From a checkpoint of a small mixture-of-experts model trained on Wikipedia: 1 pick a token, a softmax router.
Below are experts of layer 10 (counted from 0) of a mixture-of-experts language model. Rows are named up (a neuron's input weights, with its number), down (a neuron's output weights, with its number) and show model dimensions 0-95. Each number is 128 + 32 x the weight over its row's rms, rounded and kept within 0 to 255.
Before each expert's rows: a language model's description of what the expert responds to; "comes after" lists some tokens at least twice as common just before its tokens as in all text. This comes from a sample of Wikipedia text that the model never trained on. Tokens count by the router's weight.

# expert 4
Description: Demographics and election tables. Census and election text: percent signs, ethnic group words, income, and party names in result rows, such as Other Pacific Islander, Conservative.
comes after: ".", "% |", "%", " |", "0", "|"
up10 [127 122 138 123  87  72  80 107 152 147 137 120 181 121 112 146 165  44 167  77 128 169 133 150 126  64 162 169 126  97  18 148 102 116  46 125 108 119 101 160 137 151 136 128 125 167 164  75 123 123 122 142 140 109 105 142  98 124 104 182 193 130 140 124 110  94 111 110 160 125 142 180 148 155 149 136 101 117 113 107 121 121 122 142 117 132  84  61 104 155 128 105 171  80  87 157]
down10 [128 144 135 159  98 167 114  88 128 145 106 129 125 123 164 110 116 202 146 122 138  50 168 113 150  95 147  92  75 122 127 139  87 127 123 124 110 101 175  69 111  96 146 102 139  66 141 111 155 121 143 199 143 129 103 145 152 136 115 238 134 156  69 143 137 114 166 168 155  64 161 155 131 149 129 137 142  32 119 137 145 109 129 102 111 142 146 117 165 112 146  73 134 161  95  99]
up11 [ 78  90 104 147 162 102 125 143 179 107 102 150 130  90 108 104 177 138  55 139 103 136 147 131 227 148 162 161 148 129 124 108 132 100  99 172  58 101 108 151 132 138 156 118 127 112  89 120  51  92 134  86 165 169  51 110 108 112 120 145 148 131 102 141 151 112 106 140 148 130 115  96 148 143 118 104  86 147  90 109 122 164  86 128 145  72  98 100  73 149  92  95 161 104 164 188]
down11 [199 133 135 155 134 163  74 176 169  98 109  80 106 123 177 104 170 136 116 114 155 132 149 159 137  99 200 116 119 179  96 198 138 141 142 185 124 115 157 138 127 148 129 150  77  57 127 115  80 107 132 103 121 134 158 114  91 126 196 129 151  86 149 160 107 125 110 137 131 137 101 149 113  85 113  84  93 186 105 126 119 142 131 128 132 141  78  63 166 119  57  73 134  97 152 114]
up12 [106 162  61 140 141  98 139 130 115 171 133 103 171 121 168 126  51  92 133 151 101 171 160 119 134  72  90 118 153 168 171 109 122  86 145 145  75 179 142 170  85 148 115 113  92 150 139 100 115 125 151 116 147 116  97 113 121 182 141 139 107  89  75 183 126 139 135 170 155 111 106 147 156 100 117 147 118 188  54 106 153 163 106 143  53 134 189 159 109 132 156 182 141 156  90 105]
down12 [112 120 134 137 131 140 179 160 138 155  96 194 142 110 114  85 159 118  99 121 102  62 130 148 125 206 136 155 118 128 179 130 154  49 116 151 153 182 122 171  99 130 139 169 114 126 127 182 122 102  91 142 181 107  81 184  92 128 138  99 129 109 101 125 122 117 119 141 195 195 112 140  80 173 157 158 125 162 108 148  81 103 103 112 122 110 149 114 102 141 146 168 151 185 184  72]
up13 [113  87 108 170 135 167 117 130 150 170 138 109  56 151 196 104 134 165  77 137  88 119 131  93  91 116 193 171  78 149 168 152 133 118 165 156  46 153 174 129  76 110 147 102 158 128 107  84  69 155  98 115 181 155 122 146  85 151  61 119 174 151 129 104 110 145 139 135 133  90 115  91 102 136  79 128 133 190  86 136 147 129  90 121 104  90 123 113 178 116 153 146 131 112 128 108]
down13 [120 180 163 129 112 112  99 134 147 122 133 154 187 128 147 126 151 194 122  94 123  89 126  96 127 101 138 130  93  99 152 125  92 122 179 101 155 100  97 138 111 138 128  36 107 174 150 120  98 140 151 112  84 137 164 150 101 194  79  57  96 105 142 116 177 190 140 150  90  50 164 187  88 121 150 128 141 114  92  75 120 108 144 145 144 126 140 117 155  51 120 119 146 103 167 133]
up14 [160 112 100 117 161 127  80 100 163 149  73  84 171 106 141 178 155 115 133 126 123 147  58 147 109  90 146 115  86 105 188 120 118 156 123  69 143 174 157  67 102 121 118 105 105 130 110 123 174 129 150 166 132 154 162 127 125 208  84 140  39 188 106 118 134 168 109 154 121 115 175 101 140 125 121 141 144  73  97 138  96 154 130 104  79  66 124 115 115 115  83 161 148  99 167 113]
down14 [119 164 172 108 156 100 135  73 106 135  99 232 137 146 139 151 147 143  94 115 169 118  93 131 165 122 155 112 144 110 109 135 157 130 150 136 112 172 105 181 175 111 164 159 171 162 104 130  98 183 122  81  96 115  36 111  91 128  91  88 142 139 118 153  75 152  88  96 124 161  67  77  81  81 184  95 123 161 138 135 137 166 145 149 145 122 132 157 159  77 132 123 145 143  97 136]

# expert 5
Description: Year-leading digits. First digit of a year, mostly 2 or 1, written as its own token after a month, comma or dash: 2|022, 1|925.
comes after: ", ", " in ", " ", " (", "| ", "–"
up10 [ 66 144 145 124 175 128 123 115  94 133 186 153  68 115 140  81  77  84  70 113 139 153 144 106 164 147 145 120 140 139 110 144  92 101 153 124 154 120 122  85 141 121 187 126  73 110 104 121 105 151 127  91 179 130 132 107  10 123 148 138  76 149 133 185 109 116  99  62 118 130 127 160 192  84 130 115 109 136 164 119 136  59 114  96 138 134 155 149  97 166  98 134 113 110 129  81]
down10 [116 160 118 103 121 105 161 173 118 100 131 110 151 124 173 132  95 108 140 137  95 131 142 116 105 112 179 141 110 105  82  81 143 101 198  51 198 110 137 153 142 128 146 134 176 143  80 188 162  87 121 135 156 175 108 132 151 132 137 169  90 136  75 140 151 163 144 163 129 202 100 148 102 129 147 144 133 123  76  99 221 113  88 132 169 122 152 103  63 136 106 146  69 132 123 113]
up11 [164 134 187 118 126 127 191 153 184 166 132 178 138 108 189 159 104 151 138 166 131 155 105 157  79 151 160  84  60 157 132 120 129 145 194 113 159 184 152 105 142  98 180 166 116 102 163 144 128 146 136 172 187 124 133 110 164 161  84 122 109 131 100 131 115 120 142 147 151 167 194 112 129 136 130  70 109  95  99 155 122 110 109 199  78 150 174 128 103 117  97 105 135 182 160 117]
down11 [155  52 139  82 113 123 191  87  75 134 125 186 135 131 142 154 109 143 164 120 128 141 122  93 122 124 140 147 118  99 122 150 185 142 118 138 174 198 125 107 169 106 194 130 171 122 181 112 147  88  98 166 153 107 128 136 111 145  88 121 126 125 121 226  99 136 138 152 101 159 102  91 168  70 136 126 122 138  88 172 108 149 167 142 107 115 168  60 110 108 138 114 102 157 103  60]
up12 [ 87 128 152 173 181 208 145 131 101 134 139 139 174 143 134 150 155  91  95 195 118  99 107 137  78 170 128 106 160 148 190 119 152 137 128 178 120 162 139 116 112 165 113 147  62 127 120 154 152 150 127 141  93 137  75  96 176 111 196 112 167 105 107 109 181  91 155  96  77 156 134 172  73  97 102 132  91 132  90 184 158  99 116  74 121 132 103 151 148 102  85 159 116 102 111 126]
down12 [161 128  88  56 113  77 108 168 157  89  62 111 132 156 100 175  79 156 155 145 139 168 143 150 191  96  85 156 200 159  91  85 106 146  75  97 114  96 156  71  94 120 144 161 109 125 157  88  91 131 147 139 146 125 106  96 137 106  77 124 129 144 108 111 164 127 153 128 104  69 164 102  80  83 149 108 151 117 154 143 123  61 130 112 148 116 155  84  90 170 108 149 156 124 146 149]
up13 [117 138 153 147 169  82  87 118 145 164 163 124 149 127  61  98 134 103 167  48 123 127 144 153 128 164 136 154 121 112 177  99 185 144 133 173 120  80 123 143 149 182 176 156  76 138 161 136 119 139 160 159 111 106 148 142 121 101  98 141 201 148  97  94 116 144 109  70 140 152 164 136 153 182 145  92 124  53 111  95 162 146 161 155 149 163  67 131 143 158 101 139 190  83 124  95]
down13 [153 109 176  91 142 180  87 142 133 146  98 120 166 174 150 111 159  90 145  58 101  99 125 100 141 158 141 125 107 158 139  99 154 106 154  97 114 103 201 131  80 183 176 154 112 104 112 152  83 181 167 119 120 140 105 114 126  62 167 116 139  84 129 166 207 116 129 129 152 194 138 173 191 141  89 182 114 125 145  99 109 122 126 190 127 108 159 110 131 102 114 123  92  95 128  92]
up14 [180 134  75 158 144 117  81 132  70 141 170 183 154 141 182  90 106  78  85 135 139 187  77 130 127 105 193 137 148 146 151  97 173 132 111 140 117 158  89 197 140 151 158  86 138 122 185 209 117 120  91 117 166 125 108 148 125 119  96  95 114 159 131 127  97 120 124 162 145 148 144 130 110 132 172 106 125 141 111 138  95 157 219 126 162  46 145 131 127 130 146 142 153 134 161 145]
down14 [116 187 157 193 122 100 135 177 120 128 119 101 122 141 137 124  52  56 103  31 154 150 174 107 130 132 185 132 131 134 181 165 146 144 123 153 169 158 168  71 101 156 112 176 171 141 190 123 156 123 133 133 133 194 196 134  99 129 103  75 163 139 155 138 160  96 179 128 123 101 138 115 132 162 139 128 108 100 106 119 130 189 126 134 113 114 144 102 126 119 160 125 179 111 145 141]

# expert 13
Description: Numbers in table cells. Small integers and digit pieces inside pipe-separated sports and statistics tables, such as 10, 0, 40, 13.
comes after: " | ", "; ", "–", "| ", ") | ", "."
up10 [141 112 120 123 129 174 168 159 135 125 141 163 138 144 219 173 119 111 154 124 200 172 123 150 102 122 145 108 138 181 212  78  87 119  96  86 121 143 105 110 146 150 156 129 125 121  92  84 163 124 173 113 108 120  99  76  69 125 130 105 130 136  97 180  64  89  94 108 132 111 165 119 174 123 119 144  99 144 165 113 148  81  67  76 102 119 132  84  93 139 148  93 159 177 154 115]
down10 [118 166  98 107 166 125 138 130 154  89 125 167 132 148 115 142 140 169 109  64 129  90 131 150 146 132 175 121 163 143  95 153 179 148 107 118 135  71 133 128 132 165 115 151 168 108  97 117 122 194 188 138  80 194 171 135 132  96  94 133 130 181  99 133 127  91 112 126 128 172 165 149 145 148 162 160 110 170 135  67 144 156 135  72 122 135  66 208 128 217  98 148 171 134 116 158]
up11 [224 113 143 135 131 149 118 126 166 184  88  82 142 128 159 102 131  96  59 116 134 130 111 150 143 121 100 158 130 136 103 126 154 152 106 146 184 102 130 145 113  78 196 138 115 132 116 201 122 116 174  56 103  61 127 163 111 101 128 160 140  71 117 125 204 167 166 151 142 148  93 175 161 171 130 109 105 131 155  64 136 140 141 110  76 120 117 144 139 140 124 133 171 117 144 165]
down11 [164 115 133 157  93 157 102 145 141 123 140 125 153 127 141 158 127  72 123 109 170  92 182 122 202 121 188 136 157 112  79 117  95  65 162 143  82  97 125 124 165  62 168 130 126 149 113 105 147 117 146  91 132 102  98 185 145  57 190 136 192 148 142 132 163 144  80  73 159  94 135 100 103 113 127  94 110  79 141 104 144 131 118  74 121 158 144  67 150 110 102 157 186 128 116 126]
up12 [141 131 141  97 155 156 118 146 106 159 177 108 123 196 151 132  80 152 100 158 101  82 180 150 108 201 109 148 146 124  94 139 117  99 153 103 157 210 133 150 133 135 142 145 138 124 152 160 109 139 146 145 112 138 112  95 133 169 111 164 103 148 185 194 135  96 113 106 155 157  65  91 129 134 122  86 110 169 130 111 162 148 140 150  72 108  97 118 206 108 126  23 146  94 156 138]
down12 [159 132 171 143 174  57  89 130 159 143 121 144 130  51 137 150  75 166 158 138 118  39  71 134 100 109 126 155 113 174 133  91 158  87  99 155 191 167 107 145 102  59 139 105 119 160  90 146 149 113 112 156 113 152 107  76 145 112 106  65 136 157 178 120 130 156 136 145 116 120  89 165 131 134 141 137  70 111 117 135 127 133  91 127  91 156 146  98 186 173 110 149 137 102 184 127]
up13 [ 83 150 182  91  99 175 141 105 159 149  91  97 120 148 139 112 106 136 110 127 129  92  88 104  78 123 116 161 125 146 109 137 138 171  87  76 109 168 157  90 125 173 107 131 184 138 131 116 110 129 186  91 116 143 173  97  77 146  99 112 106 181 129 128 123 172 161  98 101 170  89 134 128 146 173 165 109 108  48 160 135  82 132 124  33 177  71 110 118 130 103 144 132  73 130  93]
down13 [129 156  46  92 194 102 147  82 104 121 188 164 146 138 122 168 149 109 136 122 130  79 103 146 167 145 127 139 103  73 139 131 118 120 174  99 108 176 128  74  92 132 124 118 128 105 110 124 120 226 152  93  87 157 123 100 139 105 136 103 109 118 120 157 126 145  90 126 124 101 197 144 153 116 115  96 174 159 125  86  63 155 117  63 162  98 120 119 111 140 195 145 105 166 183 112]
up14 [119  71 160  35 131 122 103 114 119 188 189 169 128 142 141 107 131 140  97  88 158 123 110 150 127  90 112 111 108 179 125 103 174 150 113  63 153 141 141 119 161  94 176 148 124  99  96 164  89  94 120 168 123 112 115 131 187 149 134  68  95 177 162 124  87 111 163 180 183 129 131  80 117  97 101 119 173  98 111  60 117 146 125 107 108 180 166 152  81 146 138 112 115 105 150 143]
down14 [128 180 122 158 114 159 114  92 154  87 176  59  98 159 168  79 123 124 136 133 123 145 121  74 103  94 141 140 149 115 144 125  47  93 125  87 125 128  83 102 153 108  95 165 128 140 166 122 124  76 157  94 111 124 102 149 109  75 161 145 137  97 100  78 141 188 142 146 157 103 158 115 130 128 157  37 181 141 153 150  98 182 123 114 212 161  75 105 109 100 110 116 137 108 141 112]